Experts of a small language model: width 256.
Below are experts of layer 5 (counted from 0) of a mixture-of-experts language model. Rows are named router (the router's row for the expert), up (a neuron's input weights, with its number) and show model dimensions 0-255. Each number is 128 + 24 x the weight over its row's rms, rounded and kept within 0 to 255. Numbers have three digits each.
Before each expert's rows: "comes after" lists some tokens at least twice as common just before its tokens as in all text; "gets" lists some tokens that make up at least twice as much of what it gets as of all text. This comes from a sample of Wikipedia text that the model never trained on. Tokens count by the router's weight.

# expert 13
comes after: " of", " the", " in", " a", " for", " with"
gets: " the", " a", "'s", " an", " his", " first"
router:086127127134094086141156144106156150104112075076125123132147155137115133127114139104090127122119168134103159109101138095145125146184131094135120118112127137114156160166137120124104110104109100125131109140122085104144123108130106112142125135107096158106106140118146174084133095124150139100109130092109129116124125084195103132136092128085169124145146144156147122110166101140103100120114107114159158102148134156136140094100158128125160162155185138100108137156148141140085153106119078128077163166158100145147150104118086070149103105153133153138116128157183150102163090146112118109101122155084162114110105105080113115114142148106149128146087149091149133151142145144140116156136099132119130128151124132122117116138141141107117141131139126160148138149186152102140117102098140
up0:147109144142122130160156135145151216130158125124145107137117151127149126097168119167067147141082138104114123109111143059129114158143139106160151153101128108119126136187135115129112142130128150141144139100127116122148127118150114157163120136133122149092124130093150119134134124068153149140153135119118099115140090123141065128139138194126123148128094130146147135149120094153119153175129098140128099098151102102138155117107104128085131128120088110127082131182140138127123154123140095139145130130120113134133158146129057109141151120116150152148124089153163155142093105097147149135132116136139113113126158087083109162148142119121098143157132116080115145098108101123124142158135113120150098101110101113142124150133179136113091145110124133120128106119173092141090100050117121
up1:108114151146164148161115153113114109116134129112101096077122100090110120112124107134126135143120119137152151097125111111094079156116158074115168106136116079112146191180091115120119150131118143130137105095149112095137136149146074156137169188164145112132133130090130129143133125118124170131118105096141140114144151161115107157127147096155146115132111154123120088122144066120113097133122166089146156128115183130143126105126141177130091110123146142137114171107157146166133120090087137154180130105148137163145139173146153122142127147141114131124144110101153144114080112130119146131136123120125112141110149105141121160125101125177137134113150155112106141172149144140135102108152135105108105063145181128138132076095144128119102147125140137128099106116071154158128122108161121
up2:094142128135145142143129127118136164109131092085097109164164093157148110165101131119166138110177171136118187138133132113134124160097167167144098101126135113157164099159132099134105111114104073141146144116081133145120143102152108136136136111128126155121078136151125178114109142107107148118096139110111134118131140114136104108127123164087132141096122127102127100120116097152100133123154166114154123132149129124099144082125151153128146111101138105110111148115105179104083131118097118145096131134107140165125130107078065132177160148115126129099106157134130127145119102137122158116160158071106117158141156141114121155112184150182179113109098119123101142120103139137133153165130117116139118160143154155149106143106183102094114111117145092111141154173131128143114139137073130
up3:155135116123084141117119194104084131151141122158128086152113121134125117128110120119124106103161138138107143118117128129100118138182145144117103095157082102136111128128126141150101119131111138114147112104142128115162116201125122136098146074126068137100102127132088111156111113150100081119068137151123124127145118080133147142143087146156123154112142113123136164147101158183150105135165139128092136117122135124081166128165149143139103105115128107119110123152122191113088156164137134159091135121138072123127110107137138127094145085107153120138129133116069138117079192126154092173158104122101141147096118136130113144151155140131138121115094117118172125107138131159130129113145151146143105179124136144133138119151160130126117078121122125147138110123182142106175111131116147
up4:138150130143137176185137151101131156160109136100135044148127106131132105126124117097142119134132161155111157130145156093108098116114133161180134085085096167152113136162167153121120158127152136101113123113140142110129132134138126112105114099137118084140119157162101129113116115119142133089130135105123124131155108087125110129091080144138191118072124145152099119122122123138147124141153129102130143126122105126125116128100141173137169121159135176142158093160118153175102172080115152090116131113144130103128131137171157142160152139132136127145107150140122153154127164155100129084161134160118131122120133140166146133141084139138145158148066078140129089130134119062131114138103126129146129111129124128130113074107147086121109159119143123105145138125159102149113131111188156

# expert 0
comes after: " |", " was", "|", " is", " to", " and"
gets: " of", " was", " for", " is", " are", " be"
router:120130120110091148131123152148198125167105106130128128096146100124123086116133151138153114109124144139127136104109129115098145111149112105137148127107129189133190144125110104134096089176081142125193119139166073095149128100147108154149112111111123142087132123108165132140108122112125171113090051090115183082145145108183119137133124126100135133158150103131156145121145116151114089097123153129148103139168140134131139104142195162135152138116136118149130136156150114141090092162137095123112089153159107127139139117120132121130105108173134182116109129150155151075158156141096111112141145142108133096122136160112130155111133156123132127100120139104164128127124147143157080145149114140140143146122119102133137136143156162066117163150109117150161133119120147147130142125120126
up3:130086138119122122149113164149106122149119138112172148101140110127136115096125144109102101111151136108135109087121114143146129112148109092113086094135148108092128111135102190168127161137108109121136124148142162121103139127140122133201102205109183128086100108125142165090137100116193078139116149097157165080140154157147111124125093118105098124164134162148174136093127146165125128100151138118131105141142157094149118116131128115123115116144084146097137111129133098144138131103117119074105139132136101147142138150113138102137106175128193135142142150192144130094109125136123102177151127099108117148076162119151146129108102133116141091157156153084154122135145128160140132106134125152117124145102114175129096134120128107115105157119148125148156150132143160099116127126137139
up4:133134164105108130126177138081140141115102136120118114145125131140115093137137146153089111096152153119126109131146170092116138097145132145173115132091129167121146118084063152148137096109126147112097133152102089167129097142141123114153112107105115192114149152110142158077099121127100114160093127121136112098128114084156093145120163143147106155123138116091166121153121140158099089118059177118148163120156137141094134104130144131165170126138107144138128171159164112096133119112139143109110109118120151142106168102177093165156118131162131148114088126107124142128158121150105130104170130169133129118139139158125124090114113143134131122114114136144132122094148132139170084148145092146155133132110162120146107112112161127111149152185130121171159118133141121134129095101068141
up5:155171128104148095161147133134111159158103124147115140171118158152118110065130166144157135137087157137104145120117096130132162161121150161110108113106111123157147154121107078118106110189125117141149073139090128108120097152166094151116136159092126147096145111106130142110107095145109088134137088120100142093150116111139164151132152122135131083165132158164122146102118100145135111112083117108126102118182132112115093128133143156143117134160076179153134161135140131105124143137151150116125087130125140138128158150113121121111121152134141105140117203128107152130167139166109121119134174135115101108139149092141120163108117137121123150150098111129126119130084138059104154106118098126156096076088114081151097146161132097117126138085134128116128116136121160133123134117146098
up6:101098132186101189156109160136154112188099155154069136147132117111119092150116157181120156109112095132174168148091129141045123119113106121116133145129145125132133144124096140137122154131096105073111109142137142090122160149139096192172087115141125122144098110113086131163103108138142145071165120133102164107124141123115148120131123114119123111140106141125146082117134100129115133124116125109151125171121137146106150140152144114117124140130107150140130143150114153161139124128150108107103101115100137111122145154114157102120153118145136153144107122163127180124100113146106140154126141170095158123136126169152133193104138140102097145176145120154133123105108154135149136111100135163145123111107168107089139146139092162079155165118092130110161126105119119128118112124118149
up7:108080137127130112114138154115119102124142112156126069114121123118098146153118128086177122122129117121153133123143156092109097160163130162148160083125161114125127117142109106126115107124109130137152107103161127159173143135097064143100141126126154087114116115161181123135154096132092154134089177084123136093170112135141152145109112121125106150109149123159128122116158093150079080145156128097081113123164133085141116167152099115149129127118140123142156127127127129105134128136149161141100139120180086140147156133151118098114111104121155169142116131096125088117100125151146117089134179183103142139119116197126127149151103144131131124134132156137122139128183131112158120137132136143075099122168140100162062081154136141104178121125143151119125121112119120132134136124101124

# expert 7
comes after: "\n", ".", " |", "s.", "==", "==="
gets: "\n", " The", "|", "==", "===", " In"
router:119111145154142150111151148113141115127085104104111102124135123132142046114120166124140149131131114121132101097130151103109081164179144134136101109087105148117142146159106106150078093120146126124137113125136123087109102121164131174145166117092094149076105071152150154108125143105117125106104120089104153078120153106157127139147135176146158180163120142115167146123137100133112087097112154095129105134121147137085160097114155158139161123137119130109133143179132153147100141117136125098074155144137119128105127117151081134144133151156133155097129136126144121099132147136085125123149144134098160141106128156113157154110188111132156123113152154096149113127104135120155087147137094124176159121081175135108117103164143129117136159142138093130134118162152125102138113128099146
up0:133160171102123102119159153135149132127119105152145139098107084159184142116113172118119139129130130107136108094147075154121158109138128152087145142098141129093162108131135150121110125139119113124099086137135132121145140102147123144132127146144150144134094133133132126134153122117106133120115149086102164097135154121130163147116145117125104135164129154163105091146111100165128141060097152098083161103130158180125169131087091176134130158168113132132083123125103160145144159140119110146104100178135138085144097082143133082097131130101133129121140160118145120131105102112115155095137149143148125152150092121159184132152098130125114141147128120117073141169086130117130126155122141155131173114117110134163134082157160106105162158121167118122175136148111090111136107133119074
up1:116137108130112156149088142163200103159137090115148111147164100133140122175159107078067094106129150169091115133169095125103171137155129155111113110158122117143133133149110111152130125137114105125173127129143118138153136162145142140125118101157126160146130079168118110163106137134109128097133141095131131097140120123111113102114123136147136147098106148152150126131159118105158119100158130128097144131151162112142156121064150166113130123100102115134108149115108157163089153144158082102121119145156125084173087083121135120125149162055118106118125113086065130111139108109134143080109122095132150126157114136133122142147156133143141118136125098142133097130085149145120159122113118140130086109139131079169106090125135163124083125109140131114132123150131126107159144140177125
up2:089119200158083121134093105072149119098096093176136111134149125137146117103144112155134124147121120142096139159133080093080114056142130140131100140099185142122106110142136126138111111142129129090138132155181119115135145127115125119155152169130096134088129118114138105143125107062174136141145131101117127145135109105077132110091086136144188126123144133163128140148149146141169119124131141128143115094160122155091172115150148154173144088098146134080152134130131145133101165141118112122129104108151120179103106125125109139127120115154152153104135130127132140154115123111154101109134146140146160110130141109153127143141141102126163105154161106127105100138118107176142149129146125127149108143162117104187111138127112098143108115090106117138182161158129168142127097133097150
up3:123116124138144170145159121127146131115148131096103138115149158149100156137155168131140160126117115177139154144085125160099099136144135090143146126113124103113154134110088108135114094147102146089093107139158145124126132139132140203082136120147110154114150117135140148085092121161140139149137139142141148121106176148140147106159142153095140099122133111118090168129128127100117132107117125098128159165118103146119112081152127128181110156096176130139138167156098118155111143102101093171133124111120101162137132080157118111112119139167125089122113143162166091106158068093098122131097122121095176127119113127101112133146124177129123119157142104099139061162133149136142102094099068094092139171134122142101103084148121135118153142112149132143171134135126135108117134134110132
up4:135076146127114137111145124094178149141100099124076156131106129119114131153167148130138135134137109142124124145141165143055149077151142133115122110114114122109170121161143152147091082095066107165133129134118091137126096154131122139164151109103167178088155122158152120067168074096122134095116086117150152096111116115142108104161136135135132121151118100143136124143133154174125097128137131098126171136131118118093092105146138139137138094150102125167118138100158159149116079094143123105105121124126098145125122085120117120167148115168126119148134126181143194144131136119122081104146140090129158127138138123147135131118096093107114129068122151139130110100116136140200135149160129131153131157132130134137103096146131123128136119133135163113137107136154151105097113146123120

# expert 4
comes after: " ", "\n", " 0", "-", ")", " 1"
gets: " |", "|", ";", " =", ")", ":"
router:083122147139129148124147145122137132100058097132124102145180150180145102136152126141090120148122117126121171105139129094114109120141113104190153074138127131145156143168114122129092117159107136140146097116157084103158118148150099150132118119114134141115133123142181143135122111124128116112075149146101115117140153127190142132108113136135175152125166149122138111132137094156084066103145106095134132136168142109089136130109149144163141114114155132127095121104146137127098130137102152121115154139117062124163142146115117134150115125088149126158084148147087172137112121111122106119142179156100155122092091126134147135104139147149169121097128140136134127100111172105159124178140118117136143111119159096148093113140171162081134140162125141102154112172121147100094097138129115
up58:118121138136108128132162136143142156127095127119082141175113077131136146124126128106151124102123122155082175130121120120155178108136106124143132090124147184082162086146111139126126111103129114098098122146127104134131105122149102158104072119155121144144156105184205137103115177144090133091108124130126120108102099133147129129094097146151135110133145097139102164131116183117102092115130137132143139146139118146117136138171115162190140099123142132119133134152142103135114144120120133116111112120138126151119120071125108168118087124134139170114065120108098113146126138119112121126156181093110156106141126130108154117110154148114161121129119143140134136164128117125163131129101117098112102199101160089147161093133124139118086128139132146153154082115178138145171078133114142
up59:109093118115093134148138135106127132162147119132087120107169105163105113158110130146166123159130124097089153135127139170152138113161122120173098107114142100114150132165116144129135120115097122084129080120154137117106145127145137121116139135095105084129164131135166157119150119116097129128087101132120086108156124119148107116112139129149191141129104142120178073158130125161145125116125123141150110191107147081077130129131118112128149113155127111153161115112107201105153130109091173125139133135144155120156126147144071137121147105127124122085141162102117180126155107112103114115142147112063118119142121130114137107111151125151130123124130162129127076154136123105194090138077089112128146139150102116140119116149138175115155121084173147114110144134141109089115102155104141
up60:136096111131130131135141152102096128101152115135126135105134135097075123099133172147132127091130136074175086100148146104125148144154136145086156126115139140151144142121172124128127118147148132142136074085091120084132140156115124145116134131155123099129112125103130120138166123113112174144134102119136188115098135118118139157150115079125069139136176112143108149103133184131096168101169107116133159082128184132118124101134147171134143129118128136109119144100112124133103144120123090094127134157134164181154126111085143109166125119154090119162120096163132096105087184160099123151126096141095111139125118141122129136095149117121120142121118125139114174130137144147135123158182147118136126136132140165114126159186190141128127070127130128176111122111144124120100129103164127
up61:119130127182137139135091113135164126084091102107099156119146141113057130129126138103144146139114131123135127054147111155105126137082136140126092104153107105128145149146118118125089119143117106128134117100141095110098086104152143148153106141143131148099133096125120106106144144126100155131154181155120141126152136142142094144118105130075144129127109143126125112111149128102139144145146125106122103162047143088147127126096121138111147134131130145084117110142178111131172149122116171131118169157109103113106097112129126151130163078126080144104143137127106153116110078118122039107113147123140158173125138118086131109119091158151127089178120152100142131103124128099088133109116102121153123128146148109115129094182107152131156131102132111119119152144141138098157171123138090
up62:147105164076130133150108127093124117164133097135107135103141129120156118100116145127122169125084110080166141141128131178105136116150124185109140092121121115094131135118086152088112135096108088091128160138164122176152109204117146093124116145118108137116142206135096119092137111081109119114108134156078168148132157113115146117108132111155129109129123119129152115141126138158105130112115170118104119080156127140114132129165119176126143125119129108087116108099137161158090167130145113168154107092134142165091153081087134159119094096114093124120106124166163131125099117104119092190149143109127167164126122116131104103130126169105141137134137121130109124118114119116162136121153151123132132139126131128124154140118103127149134110093166124122157142131144137102142180160092130